Experts of a small language model.
Size: 14 layers, width 320, vocabulary 10314, 25.3M parameters.
Training: a variant of Adam for the experts, 326M tokens, 5074 steps.
Below are experts of layer 6 (counted from 0) of a mixture-of-experts language model. Rows are named router (the router's row for the expert), up (a neuron's input weights, with its number) and show model dimensions 128-191. Each number is 128 + 24 x the weight over its row's rms, rounded and kept within 0 to 255. Numbers have three digits each.
Before each expert's rows: "mostly gets" lists some tokens that are sent to it at least half of the time. This comes from a sample of Wikipedia text that the model never trained on.

# expert 0
mostly gets: " September", " April", " August", " July", " until", "\","
router:083203154071158107170111089143130113123149144155131144117119154138121141149128161138112139130114147079144117130108114090102160130135173129148116178153114111158136111157118157113112100144132103
up50:147129132111178140124135142142125148119180127171140134121090072112121135170116149125126159127132140114154177108091115093165133159170161097134101136111099104125099128154131107112185152136129153
up51:148108141111144129134129168150127146129146136126092137106128115138122146159132149115152164155124129118163150135119149123148119101114136119130124166124123132134099118111126161131139143095137102
up52:129099115129128162122099152123109121143131146113120141108135150179162187146119140128098140126113161052127139139112113087114121129146169148159090140098104103119068144134126111119158145142142093
up53:096127133122090150146108165142155117103101108146143141128130114119118143144112143138089135121150160140153147123112099098123147122135138159106107090106128101092147114093109115143150160114161135
up54:120137117089128150104136136150183136160105078134142114113137157091135142134125150113105121166112113134165141142127141097162122106153118147165150146085120089131127120119149159107129119112103088
up55:102157140141143125136089119129083133186161173104138114126142128134120114109120123136136096117119109172106142130099125177151123157136128162141135107165122128121102130154131071104169139165096109
up56:101149156139108136141081118077125131136144164167122093122149099108097130136120160114112115107121143138178147132089087141121134159139100104124150135157107116094134109110144182127125133118164084
up57:119105120127112104113097146121155128147089121118082141127148128077102137150119170125144124132163146099157138117126136121150126136171153091122087156141110161140132155125142147116140141117125107
up58:109155148092129142128076087119145139177101140124122104144196158153117145098139120120093116139157169134111119127105128085117162160130143127102098125145121104092087126135130136096136142094130129
up59:125101090099149098109146153114138168130099150110135103150133132157118101122135103130139133181131176105126156178124113085137140094141073106146153078134131117099144122113091090141121133121122117
up60:113155137160105150174144124133149118115163114101121120119077114164139110148121151106107191124111147096114121133113125128147114131107162107106132152114142143124101166190145116073165144134101112
up61:135123116139145091108105121139132159127110112120104137089142168114104147114132133115113156141145131125141098083107104075139112112171133152136082185127129163108110157169103151112122137116096073
up62:129081103076090107148133121133156125145138110141104145137124074138150140101156124118131149123143120107133160134124156122181112141147136152127110141094117120112118145137129169126143138135114113
up63:091127172118101086138111104119107115108135122117125137141130174101076095148134115109148183121117197119129123137126107133106118090164099091153150172120191135154159169129123145104114129138169087
up64:101123100105107122121117105131167111152176124095206113162120147149152140107112119110119110118147153106103143085103104109123169142164088134154138109174109115128160155131125111075166144167130140
up65:125108134143144180177154145125155141149111115094102106104102128110137151145099101108140081163120134151155109108115170144112121102139100187173106132133065150120113146183166127136160126138110123
up66:153150105123141102137160134143119118132112103113124092111083087118152175111100136135145156126092111131141163091092124151185128175144169155094135129130116174149094108170135112156157135115120148
up67:136162140117081130167129145142146131122118116111119124118142137122128125151145125121194114110134104138158137135127130126111103094088143146072116081126165114120134122135137120113159142110160166
up68:088119155099120128164146135154141118112124098120151119088142098139163139129101163104139146110136107067153132132127107134169095183140108111136178120151119126079114158090163139133124139142175119
up69:108126108101106111087109133080143180169142123101146164151095108105139127141118120120130087140133181093126123105119112145134134140109138152138157096145160125139146120149118122115122132146131173
up70:171138133064139118138129112141115130156156144166080131152140144137159147156102149108122116133124111131143158137114120108127089123120120106143069132172137151126092119141170118145123134089120088
up71:118113110127147120125166112095140141151126174118141135162132048150194167136118118141127127090140160133134123128095127137132124138144115163164131161128116099159119109135142107081145143171104105
up72:130069117129124101164118192126117147134129165136127099120130133099146149148157135142136146165159145124142168113125138156126149120133150165127160156139142146144159139138139083120136149136104109
up73:114161109115105151169103123139139132124120168136146119103111121099087117156105144099072141141143149127138151097094133120154147106169104138139119146114132136119129122156094135132111148128172103
up74:132152132106146139183093111144118124144138126149151168109134129136088146144107153103127123114122158167131135143104114131139153114123142134139077117167143137130129136160165121119126140118094114
up75:109155129136117151165087125108112119169126145123128139107129160123136148158129140134145092116139129155119135130129113108116131120085167108155136123162112088159120142146140137129141124122083114
up76:165107095104104160142109130122073129135187162176166119129119116134167151188130085170140123126088157124108131131107107126159132129125122116119118149159104117090105183182111138108135137118119145
up77:125143097130150127111123135092141146136116098127142120177150095101095136089124149160150148154174144127116116115111118055138121109102078126109147154125103125131115093122154127163127125115145144
up78:153099110121116108174156137075143124176173118178131127122110143148137122132131145118155164113135196083137123135120112129121129101122128128103097177141125103103166139146157142145155147099134104
up79:142102126128102168178082119181130150122133138139115141110152150089098153139130136133119188146150127101103155127107135146114129159168123177127087133132146148133124154149144101133132141154128140
up80:171144169112143137131131119158087143147157135108133152133125152153141128117116143123159153117114144134149136133093147086163130102138160152166142144133125110157113141168144188127180154147158114
up81:154122144125115172131143145086146123138128162146153133134108136157106148125093136094137110153141118145131147154107101132101130138138095083163109148162133131127099149143125169059151150192099174

# expert 4
mostly gets: "ley", "ks", "son", "burg", "ington", "ini"
router:152128132142129120128157097157151143137098109138102087128111130155157153104123151100141116193155164156168140165119101110136136128133138121136134152135107095086093118143182135111128181131103119
up16:167116113120132116111141148096133117112133162157165102143140173100132160115138138103106130162153161099138150116108095122139151132159134113094155137174088143098130141134143108102165152169151128
up17:149177103140168100105119173173121168126185094117140177168171127143138141144136144103133112141110131109143173114054083095144116130117164170104160162120127133166122124127131114117122108114131127
up18:126080128099123098123154129137140170122131133145079102166149124111144077122130177111114123117131134140135129122119117082127169154145158172098173132116164126140162133097100139100177127146103144
up19:147170118107169092152107096150130123144133197148121106151150122134144162146099160127115105095168177109148102143089106100113153125128144133174091137089124107055141119175138128088139109115084133
up20:141113091087121151132131155107137094138111167094153077158122167141122145126120122105134126139121101139162120122117113131129137083129126124126113150147108118112148176111099155132090107131182110
up21:124113151128117111172129131160120118131101119141147115130153112080155122151094136108144127128133137126172176125108098099102088129154104149109151119167153115097127110100140128169136127141162130
up22:133116138123151139097111185118112120112122064120126125185134090140146188160119172140136140130170155101096093119125091082116105092133100135108166144077105099146122117125136091101126140110143105
up23:136108130152130124166146125123106123104172130148135126168183113111168126115112079129085138131128142142128152130111126140141143164137153152211120139083178104123141163173158116085157125160137108
up24:143146158082138162137124139118116177142134135133122131110150132121099120146100124071168118113116129121090101110105180131148094114078093102091158112137076090157139161120116113132137157110143136
up25:103155087120138126138092085079109135150119126109111146120112108156132153122110110096163156125121178115136151132120164125162110111121174119184177145129150096121122149167113157125153100148140133
up26:118141157116088133129146135178158184096147119132123175101137126105160113144122129167123141122071146102113130123110094118128132114141145102110118143145132128070123112091175132078145196117120108
up27:131122116062115131114075118109154129134155087157087113196127104096108149109123152111174156138135166092131116138130162120102143108121132145124168100171099125092138158155204116108139110145141123
up28:149141099116140127098118118162095164143156146131146119130179116080132095122121144112109104181130121152130179115129174150121105153107124107164106127123088149171140159150123122103147147130120105
up29:127100101145122074149089144134099102148104102136087107118130127145106123152110128130169111121099095152162136132113121089137135109162140136157150128114159142143113079147144115148174153174128128
up30:128144137113150143151099089133090148158131122096105138105131135163129159106144131114124158142159156139123082113116102117173147150149124117154151180167137112133115143193148131112116153152114103
up31:101152130115142142147160109173121093117172128113115153151098124126170103147105139150133129124111131132119124138098129160072099127142139124126150099163139091109121145098127143120169120132110108
up32:134152108109143107128115117144126120154119141063130145096176167143153127109107131100114122143157127130165154112112107139180121113141151099155069149067100117135119120134190128103128148137094106
up33:111114087126136139136144101157090160153144148125099152157142125146129156135119140124079140149177115111156089121085090086132093166091173167109131198124116123121079107140144108110147202112085156
up34:123139123132141116135115071115150138177132101118122110157161147143083157105113137123117150145119139122098143129094111131160110139147114122119096136152106129084158144130125142139104147170123094
up35:113141158111131143156152110082129122153115133158128106123117153101159164107126146140122125137132095124159136134132153107115107111102171111138148166119153166091166108102135127109109116155125101
up36:142171115104124151134127143110149126182112103125118081116165131124135187107114134123123118162111126105117093124070137111153134114117141064075113079152099139161132133151151122138106161120120131
up37:104127106091147102115090117169090146156146199121103127195115111124124126145128135115164166155144097118113127156101109115133105128173109136166114158148133167081131148109118161137115155126106054
up38:120098101128151131128135179127124135167158132078158127127175164136173111089112138086138130166113120120120133127123095129143142141144107128180115114117133086092155146134135151106106188085128153
up39:096118118131156121104139139168127124144121157119164113133192121138127147138136139115130102144161093117104097073132138090157088143167115136088143137131119101134128123116138132101140179143099098
up40:076159123118159146119165123099160164161127121084136116161143103138110124141120191127145151134123130152113143138123120171130107148120171086163114120159122118102144096100153110127139136121119081
up41:092152150119109076112120130159107147128146102138164102093138116126138135169108149132105093094118134138119146140143116135124152130131107109102147129125097124055107095134146137110152157134133173
up42:106155131114111130098132112139109136157117134100131101100121137083126133094131122142145124131123153126155159136085071110113147138180136121092108078141106145106161168177141150145135163137135091
up43:116170135148184098137146129145164139147094106159135110107147138127140130148140134122153138139166139150121145113155095067109138105124119112140168138182097160075129103099176136131128155145119095
up44:113093129110115101122105103147113146139121124175107150166119110111130190082134152076114163133168139109147109159099106090122124121119151112142138133145139121129112144152138153138151150105156114
up45:107095141121117119093129143145137139127122135134146129135146128095092165137122143106117155175133149122143150143135055148133098094122136092153173122105113125113167179111173139138122151132143108
up46:122172162167102132122138128148127121116150114184140153118160118152139158149147141149160142118133133134163097078106115121131122137096135107116084134124125154150077128114109121052130147135093127
up47:146203138103133131089104110155141128164157129148161113169164131145169150160106148101161109100111120135116161141081103100128147106116122071110118070104119168100100118131154113123120129133132171

# expert 2
mostly gets: " been", "Personal", " producer", " Votes", " developed", "year"
router:103058123092144141143160142080110103129131091167109121136121124126130149140074154087151165122165135121132128088093112135156141139107128055116118146108152101131133147097129129136145181132151151
up16:102146145131138149125134170091149122153134104104201116113116109099136119122068121143112104102154142085118144142110102165120161143119131083129134144120141152135139156127104149153133148137113159
up17:136102124088088115129170146127109139179184173113129142190111097137132163127130138130134097125154134130136143136079121110111175145131143119103145102120078121145153127111192149090146175148126093
up18:074160099142133127147125113128105144154141127109121092138095165132159150175165115136082174142126153143123094135119108133144142123152164106149131152125161153099157153109132143129150103156125123
up19:149170162120103167130118107095190166151141148122133115148114128166131138123133134131134152105101071099110122112083094134138112137092169133113150137126107161123120135101149140135108164143105151
up20:147148139110125137179142143122160132098176098106126140154152119108122132156131156102136150099193147082163146124110078110124146172100118116118095127132094157137134108080145120121115150130120105
up21:132143130087114137143101099113096107157087101118101127190093158140135141126079125168121143089154128138175107091137084108172116137133166101086119153144134135118156116113131149109110141117143134
up22:119115147095108092135080132071142122161137094114128118124133131091111106142138108150114127085154151106112106098139106126172118146114134137148158119124137127139124139138134136134142166169107121
up23:086116120105124123177143146135105120090124102116116131081156103141111141139100145110129131148163099108169174104087141121114086136122194116130096129119131180145107139121166093125080152113114095
up24:076125135115107155139128102117092116154116145159146158180067164125152185142093111130111149132141106157141145117108118133157111131141144093123114146147140122077109151094117160118137180180102161
up25:098129141126157145161154081130114115108152124139141154151116120100118127137058122118168136113166141132135092106097120128164120105112121092135148132157108134106131137122188177115109139144108144
up26:124169166053076149147131067122105091156115144154121123120070152139147152157130157098120144119128124108146139067099099131155138147120160091073151136128099102117111109127093130149161146116118116
up27:108133149134141113163121091170107162147134152147139116112122115118181179151120138091148126097150144139106165124082145128146141159135154092141098108168108110162136121109130139109168161123102090
up28:116169139155075190146110104110111135149143138102136179121101119089148121152113130166102136150172106165131119088112082132129154147130123131099094151134116107106104153127113174095157143166105120
up29:090128128094092156142120139165127097137136159097135146120149123125099160144112154103115119139135121084109114106089091108090122123165176103118116158125117106136138155092117166128155172135116120
up30:104163159092141130188150079146087101125126110128143157144103156131124162184078138141143168110157142103114106113082133107157107125125179099123144154104102118091148129099134189113141191125112135
up31:150096113164114142153125132092106143133173114115098158121128113165100152167102149156099155116125160075107163078105110165182119130115188130100117136095133100142118145095128159121160172145133124
up32:124144141095090143121109092118115135153136136085116147147122100146139116122128119102133144149115111075129122104125123135135139125108176137090075129155112169132126162147187143086097142132112155
up33:130115115071120082153124133135199143144119085131101106147163129115113139153134149124157119113148126109148117117135138123096120156149141110112116169130131119118130152132135122109109106133133080
up34:091080113137117107128128140152165123136129099132112151144117118128126119145121143130124126123148157124149137141135151104126126133167160110117169151105123115179125152116132126156199171141119130
up35:110153090051103137130106133148124116121111116122163115098134138117119144143122175136133152102135088115129165114126086137132119118117149146083155108124126105101108113152137158116141144114151097
up36:059140125096151127127110120108107157134165115141092143133159168130129077129130159122170119138136167117127169149118113137119157117118152153139116153165135137154117145127142140161095166153097117
up37:131109157113108081170134125108118158124157125163144155130135165153116149114099155120154084114165091113131128114107156115094146118126169128087130113128126079142132145140146125124136175145103142
up38:119137088151073109118128170135128111162129080120141155124133132111090149165158130125139142122123152120115140138086113119141114121118115104139126087173123178155149131145135142059185132130098090
up39:166108143102112119125085134125107123123136118128096103157154155129142122152131132112126143157176120114148125119116136086095148126147114128151127111116132130136115141098099166108130147125146142
up40:098152125143095094113080099123156164131139151125137126181120110114112160133117148108100160127153139121142100139124127145176076150143136070129131152154117119094122109127128154127142171115134170
up41:105117095095151137128114137065128117112106122100177106141094137139148108108140129157127110124162111090136129106097110122124134087127094127166137118106161109096134116107164134115122160153118105
up42:163122148095122138086089118110154102158130151134173131107120126140131134131109119147114113136165170108120127105115121070153113115141122091091132149114112128106114099085090099130141134127146128
up43:143152087130167096158119115123149139113149126088116146110148126112138121155103115094111173144113106138148135149123139147149141173103166125119113098134141152132119142171171136071111151145158135
up44:112109124153111135116129122117145115133112117121123118151119164118078140138139148137103131137118154118149111111132125108109150153147111117094126123126126093110158135084126132126128115173155166
up45:139114085119115127148145134103156133114152118115088131136116111104139114147164128160131213087143140131134155116103141148157136083131146140124141115139162106080180132173147166131148138135136125
up46:135095145076155114145156149114167116117207108092197125104160188099098138103089131148135125147169164082109112104106108157099129158102091148088117119157126118152184178121136159147166144112108108
up47:110141114168157159137109129102177142132153160097131068134143197135147129140123166101115162113108149143115099155109144106163111102112127171173120102144148117123125152141159135128120197116148140

# expert 3
mostly gets: " but", " than", " Succeeded", " However", " re", " Preceded"
router:078164138092121139123092112107106133166126127160093104158164130144124127134151181141167124105143155086101127124106122099168099124119145138096129121182122110136116116150115101136161134112168130
up50:161148090163129172103143112121132133144153135122134130142120129123146147120122108148121081117114107110125140113115108128120136108165123126113080138106132133085140123141138097099146150140105161
up51:127123090077133103189118145132132117131165104107118113107104190152145168083129148120117167107149137082131139136138059154110145133109145101092139139137167120106142127140157126146139155131149072
up52:128112131129127176120115139109096141146098092169107105132124157085139130140125162143109115162122181078149136136115143086161137142160110139115132108148142144156099136113115123100111144121124137
up53:104116140137130179127126123150124167122139113161105117102111110160144116138165150140150136118097102109151150130138155124157115090139147131123127142178148148114105137153192127143193114107148092
up54:138093123091146156120153079140156111118177159137086135145150158149144140147101137129154121124156163131116110128086128096100136090126158125129140150161104130125127183136150159090161140090096111
up55:160159082152161122148129169143129148150117117106108083140129111130111120108131120127093098145161166143114100134143092113106082138117099125120105151123140143124110102123143131116110133112124103
up56:159169108129091099118092144149040146136163132120111164144116103129119153134110150085099140166109137142133162127118107111138112132132190123103117138146146128166074130164160170095131138130141105
up57:092129141108101150177116129138120167114169114135149115136086100176132114111089124138114153140145129102154149111103089168122105111116188143137121101114096135137093135163147133098105135126120138
up58:065127118151111140144167153141162180170129143145132123151147118121132099151147154091126137118119117163153164166099115111139121111096072153099157117141117143154106089142132135105131120124133061
up59:101114157132124088138098123130150121149136100148154165173114110152139126141119103119143131137138127096110102098129114158138120128099156115131121129120128131120150135091177143100181157131087167
up60:142116099071124088128062144107159114205145176120154127144159112122148127151104149141126148130124129144103162145133146141091117131113141133128104125112105120160111111111144124145136136114159132
up61:159101118138146129113124181144121106118168104117123129152137143153141110135117095132156130143142135130118127122137080132141076113131141134126124142125160137134126139144132162122142125117129134
up62:135142123129106176123142117116131152157128152090155134143108099131141117156119149065148136116096143131115090151114114149138110135109139177123123117162143121132088169132122121091160166136141112
up63:103137102133099146133071112115067131139117153115145116135135152149120132123113198115116119107104124103181124149118144091146107140152130161107168158143126126102154114141122142135074196134151143
up64:111125128135086143149140163140165148118145149101183135142127104121118189117119130132126150108100104102144133119131121119107073170129131110119141129123121120132145092057167128128116122109141111
up65:167167139149113153124111149152156109157139087131111133135108198128169147136135141085148128096133172173126146115098111152129136125131176081126130134114093126150121145128146111118136149110120148
up66:135090110113134075128150120145120108203177137096112107107142110118141117129101136082117175112107159058140118132135119131120110153149148106152142109144140137123124155161096150107128138116140135
up67:147130136163113152091121165109145104139171145133146110136151111155134152177149182156091185151129111124132114157125091117125139136123121163068134090168142110114149083137149141111128146139185102
up68:102126118103108152162116157144126134148143178085133120168150093137095128116161139127120169119140126105142141102121110121116103155109159160130120120118170131121098160161137129119148163135159015
up69:151150120142157157142165132131128097122124132124106076122124154062132127152153167141111132104132099149145116078102142149132146136116121116112128129173143127144158120134136134159128152142123160
up70:158109112089103147149073129121119126141135128112119122089088116132134168157095127129089116149160126138145172095088089106107166133136123146073138126115166119090113161100123127110126130143143159
up71:175152105131084155118158120120105152191144173129137116150131131114133164141129150122080157101150189088104135170119136102117135134151148162143148131149094096129134143122129140141141149117167129
up72:119122097099120134134124148172115123156140090114106139106186132147141160142115131120124123098131131126141126139073092114106109127146159147135182155136118128111096122118139139124154170120140143
up73:162151120116139137145126155122174161146181145086081105128175123110107163121139137141161151130164131159155104117133123089134125153107121138084104157115136120131158135115123127088155151106115110
up74:109114103119105128153143120201133180146153134118132150147155158146176140121126158115134144081178133162152158110122119154140103124162124136118125098119093200124104119134162127122126146110121065
up75:177090183071103112133123127186123114160134086115125130156135138106129169139132118115088184150106136123140147129121134098136146160151157121089104110157144131154109118094127114106135157134153119
up76:153130111091092130129115139150139155118090154098138148094144126152114127139115156135100119135122134116083093126127115070144126139127142136123115147151146127141139158108179131100134157163132127
up77:139138094101151144134129114165116115151144120144111083148154141128155164136125119128130179085143146077133136141129152162155127131163130098134119157129105135123095131148135102099167127143121124
up78:114152154150142112124103125146173119150126110150128104091136109149127181145137141121134111107150114176164147106112117114130061140155088147105147130167121074125148092180119130108123148145118126
up79:108123138054127107111111159149158147101151123109168132129166122120163185157111155120143119102139173101130094123141120048107124115177118068099133162102077097134159146128155135107149129134175125
up80:155096130112143127138151158137145123125187103051149119151156133126142148139125131176104162124144102134138145118103129150161137107114148143128112091121125159137146126118149115132124166167146098
up81:106098116087068150116135127160143147132166147134149135174130133161111134114137182133091103076133175089097119153117128104140132115155144134137094125143114093164122149116110151120105170122129056

# expert 1
mostly gets: " Species", " Cas", " Gar", " Dem", " Ta", " Bo"
router:141127128126128142139166149153123150140210145082158142133154135137139101168117115148054141113118109127130132099112134144133111152161143192126116107115164129107126176111108102141138165152096144
up16:105140132115154119140120119145132156159154115109136149157107095114170122179119142138107110147113152113117128119096143131154123109112128128172106121174186137147138124146156157108128162138135096
up17:140148139142139113097152154124113088093133147143114106121086137153149162174129141168098136157164125089131111121139117117084148104140136128139166128131116169117114143127136171119171164135113101
up18:141136139123140154163146092148087126116142146108161169128124115153124114081100162100121131137123134117123118107102079114136155098110176137119123146129114158135114119112157144118133172153118109
up19:141139117131144125150121149150157177106153143158127144127131137126102150138104155126101160080130135122110142092121094112076097169136169124114120114161094133094102107143171132090162137129112137
up20:132135144146078169118119112133118137125143128104091096126128129143122145173146113136126145121122115128157197096101137083096156110108152155107125121125173141131148146141150130089110170163143128
up21:138105127085106113131098150117111142144121171138150116132102121100145138101145125111123131157136114133185162147096134095095143100094165140105097131157082124106127092103103141119160132195163126
up22:111130114127125121103167124144130138103091092151126062154158144125134138131111121115098143108147112134149107090119136120137107103109107149090144111171126112101059108146155122124166172140141138
up23:143149131135130154130148100137114114146129160086127145135089134153144110150146113135127139145145136122109096125128147140155123090167121123104139116158162126122110130090131171087148189114143133
up24:145110099110137115133146117158109131139103128125150127134105129119103133141124139105098150131122123134140124111117113134138139096133126154148141127095143113155103166124111159124091157167129125
up25:104143109134107095178146154121125169139104114146152107111144108180126125103133115098106148140153140106196098133111103120146077144126157085080103143103131121085107130135150141144154153090170128
up26:133119102103113117166102148145101101127158131112085119156162153132096150149129124146105109125142146104184141137095142135144177116137143131135119129124144117070184135134137126080129129136117110
up27:147141104128137118138142113132139131136129133124147134142120111099132133137083121142109140142099129082134115109152071116157121112092161150150149118110117128126153128107145132138113138152103129
up28:131115140118132137141148187157138164118141058089077090131170135169128150119078171128137115146170113074180097119095093126120146125167138137098149143127082144083137154114101126097135130154117090
up29:128185114111071162136119147145117186140166129146165149103169123092083137114097150137142136134147160140114085095109081101082110113102125131124156144144131068170137135132134123105110177103103103
up30:127076132155119150132119141129100113141125145140094126123086166151126141101120129151131128147119133136157118138122120107149154114143179154140144125112141154104097153162147131139140143160135138
up31:099156139128122180114143213070156177086128103100161142132146084152127137103099121140113150174130118079136116124143117145151161109089136139154155122161172135146132107108164109101118178176128106
up32:129137128086137082122085148111123094128170143146150143126094155125121155134086136145106142129119108076122096169114125096105167150133103141128114139150105085098122120107135144121146146122136120
up33:102142063110090120146108140123128181120135098142159128184148104181127138134108123103110133126167142095135182087093133127122125128091154146113128140157064206117152121118151122173113134119107140
up34:122128085155107136139154124096162118118121169092145088132148113119142152118153131165136122187142110146183134120126143121149129129130158139161102141138167106109137120143149100107121110155121113
up35:121176165144111129136094163171183129165178126117192180131176143171115143109113140116080110103136161106096123162141129111153126171129139140141100157127136088139104140138097135098128146144117126
up36:167150161133169099177137169145098113140122169115172054135124146140147130146106130146123121101136120094148116118102127115131124126153119144158083090125122134123128155174124133093124145118105109
up37:122144155116111132135120125139140165126130115135172104088104149109109166101129165123093124175149120156145164126083105146156091105079172131103125133129125094114119100089145131124110171150132152
up38:149146092142150120151116099112135157177197137115189133112110108122106158123105127098082109089112141107100134120086096128146122159115119153103116146119175141144154158134146147077136119146118122
up39:148092107125126152121157140100090110123150096125116089164104146122163124108152175124141094153165149127182162119104144152151160131135169116142135138105164107126155197106134152100123149169176095
up40:140117121099104109089133116090128162148156136190146110148093147092186130138139123112119163154166141172117106104099121160097114148133150114102135141144131127100142116143102180147148144135163158
up41:098135156108111157124115159115128168102169145138140116153127101113093120123129131118154132152169135116098094072091089098145090128142177169145179113151138121184163122139153104139118194111141146
up42:113180134128156121135125158125118171132135142147128152169128145127141151139098115133120147105169133069185104107079147122146146137085105127148134143119124157113157146147125129140136171176107133
up43:138138123144110134141159119093139142131174162133083172135105105122192156167149123120135159119110135117147123123103098131122081088135116142095173128148116131112150108093125141123140210117125155
up44:099121075107101133099113153080110113104149136143139115153105148122114153083119115108125103108145140118157178122090109148113128087149134160125120124173144155114096112182106117167140157171128135
up45:116142147086132152173101105156097129134158163138136112127148114109106131189105117167112173171184113109100117089100124115129091152083157140103090122152120142145131144131159152104134148156119118
up46:115135071113136122127136118139111169118137119093156187127143143135159159146101165108130124146143143118146129085112116133115169154131178137169183135142094117099156133176137134121160149154117080
up47:125110136115128070103091149115123159151125132125155116132163126148126152138123152125109122160106147130139163105109136153142136151159120105145147095122095138111129137171113155125138156101096096

# expert 5
mostly gets: " a", " its", " his", " their", ":", "The"
router:128127139131068121118088149113100126135107128107174123138166123111124149147138162141106154157130134137126136120140110121115091118129123114124113122140131116122187096147155168127147096132160132
up50:104162119149089093163121143176145174103188083094146125133170119165139173157121162132165135131124126135127076136132089122121137125170132131148177170098115125100126113141196128140129137118148156
up51:104118162106147164084120103162164113119115143097112117145123128151103151182098127125128113136102140163146158151130123105134134125112139129162117108157123142134153137148140125115164122155196120
up52:162097110132146119158116126108175149139124135130107096085122127127131107122125164128091179169160125093095198095121095097155105144117130181107112135129128113088103131188126147149153130105194102
up53:117138148137134147149145095180159161090159108097112106118112116149135096133110127085180133139145107114125108143115092137200089113086159150131170186141132128136123117133174151103101139104093135
up54:139111104139138154142112133152111114129124119131131119169138120089102094177094166138105113151136162103146122152135113089135129160170117106143089078147117133125136141126146131135142120114157133
up55:140130089083083134161153118136126130136132158127122142159150169128126127158123156110138157142128151145144150094110127140119103142137160172100162101145149114141165121135129153134132137149192125
up56:089120091152108097143109096194127119095189084124132122176144099136099129154132173131109125144142129132118089086133127133095107110102123133098114174156140128119144118144122141112117122108121120
up57:143138162124166186113103140086125118117091105128142114155153124103115135113085136112122103116174129121168110109119069110143101141170109099101108093113130143114136103096144139068118138124123104
up58:137110121096116163140089135143103142106141130104129155146110181144139134170100174097131116177141121131128107116139144134136132145131126121131106118134170145094164142126176164118156144110165121
up59:144169148082129131125157116143122170172113163149141127127154119145132156155117166116119140127157115119124136119132134144176170178142121081090153146150145120101120125146114142142157145107132123
up60:089139143137130115173131096107140117176112114119128091091097132164128127154124119098146174135123150119100157136128072148132083124128156120121130192140116151077118089157143152103124135117161135
up61:125128125071126162139108110109121108081113111130172147122133133141164141080136133112141145122145147091140152121117151079148168163109133163132099151171151125117134135114160171119179139137119128
up62:111141151137069096179150136173135130097154127131110156131141125199134205163138162115104127126108163132159118104121123139109119120121134191134176138118125092107114099111157130110173125103123143
up63:145091119088135138138101120123118140103107090138129100175160116134113111139085138132089122142140146161140141125129106097163123163144136098139126146111137092157152159160143143155142151100224135
up64:135103110113135119122113077110105151143158100118140114145140141136120136162136131141126189120109147122142152108082100128150186157160154113135076138168091111144085135149194160143143145104138113
up65:120120057143131136106132138145083102100168118104153102168166157108147113126098088164112145153116173116143116152115066127106092143102112156107134122142123121102126147124139099107116129158162134
up66:130091124122117116132153157059160129172149166150109104119137150104142143118144118110105117155143172158140171095120117124183082118109134135116137118144140150115104152144145116109112142113151121
up67:097179137135101139115115141126125117136148153126132159157135137127151111146118118132089159127153163105112111110113141114112152117152160119121155120171119103124128086164095144108122144114137136
up68:130155093093125149132117096125125101136098140146103089180181122142122145114112138135143116142139137111134166101115121097134139121115157122126156147119130087146148146150124095164131127120179090
up69:099159132137081146151101130117124106116132138128133180083154108112110148127100152095092179136132173076139126084119102120121133131145144161134117141108165150129141103159104149140113144117133118
up70:121091135118111117147116129125094125129107122140101062095139153102123103134133088134137090099094129118149140114118155163158103135164118106103087149128120113148098140123148135105166151152092085
up71:111145125133130129132107154110120142132150138156136113196181137129150117167104177113142125116157142139154173131117137115134107073166118134142144125144128118119144078109124134127141118096135119
up72:141120117115115106108135129128129102131149108151094112122102139135115131155072120116115163139116158145125130091123075132142138137147088141098094167122156143107123126141138151134165145146155135
up73:135133098155108124122128109099145139113108083150066118145122154152147152122131116139096169170124170137124113119134118100139109149151124105130074102136129132125138151150149156108152135079106103
up74:133152104145153143160112092126107150136119103166136147153156147122134161095140158089090147129159110118174156125094096103118137138193094168122121105074154085113096083164139129146086152084085124
up75:129111142142120123124138167100120131151152108112156113165159121154139092138155130146145101141152126145136144108125152169124135108098124161136116133130118142107147122149098130121147128109121148
up76:084138129154130152144132157130155124118105132123150105124160166128119130112123147118099123106148177173166138169120119064155115107184116138189117148200118143084147144118132133117127148082130059
up77:132070115149085141159116143112187121156133099109093096112107117131107087127109168102135129097121123151151147179109103131104119084139132176123174120106164114154136143157145134105148143141134113
up78:113128076104111142112093142093114142162135095135126149121111132147145101137126142156120115145144163082090138115140092160083105100097097119116079102157177147120141165131102103101173121127139111
up79:138093092116105097120158141099149130162126098136112106170174104120114121141141171108158099137171109181156155117121141142128088134104127149147105150121172075130147135138110107105129141148117128
up80:119118139164115074135111155139122147112155113142113126144157124149174124116100114148124163101149190126158112133129128102105141114146127119102146139084138126133153154108087138134125138104148164
up81:112136104126096129146097110099123108135120169108123107100108126104171172128143162128128144131145122113157137121099106084135138088151156119143075110108148151130116111127135107130130139134112089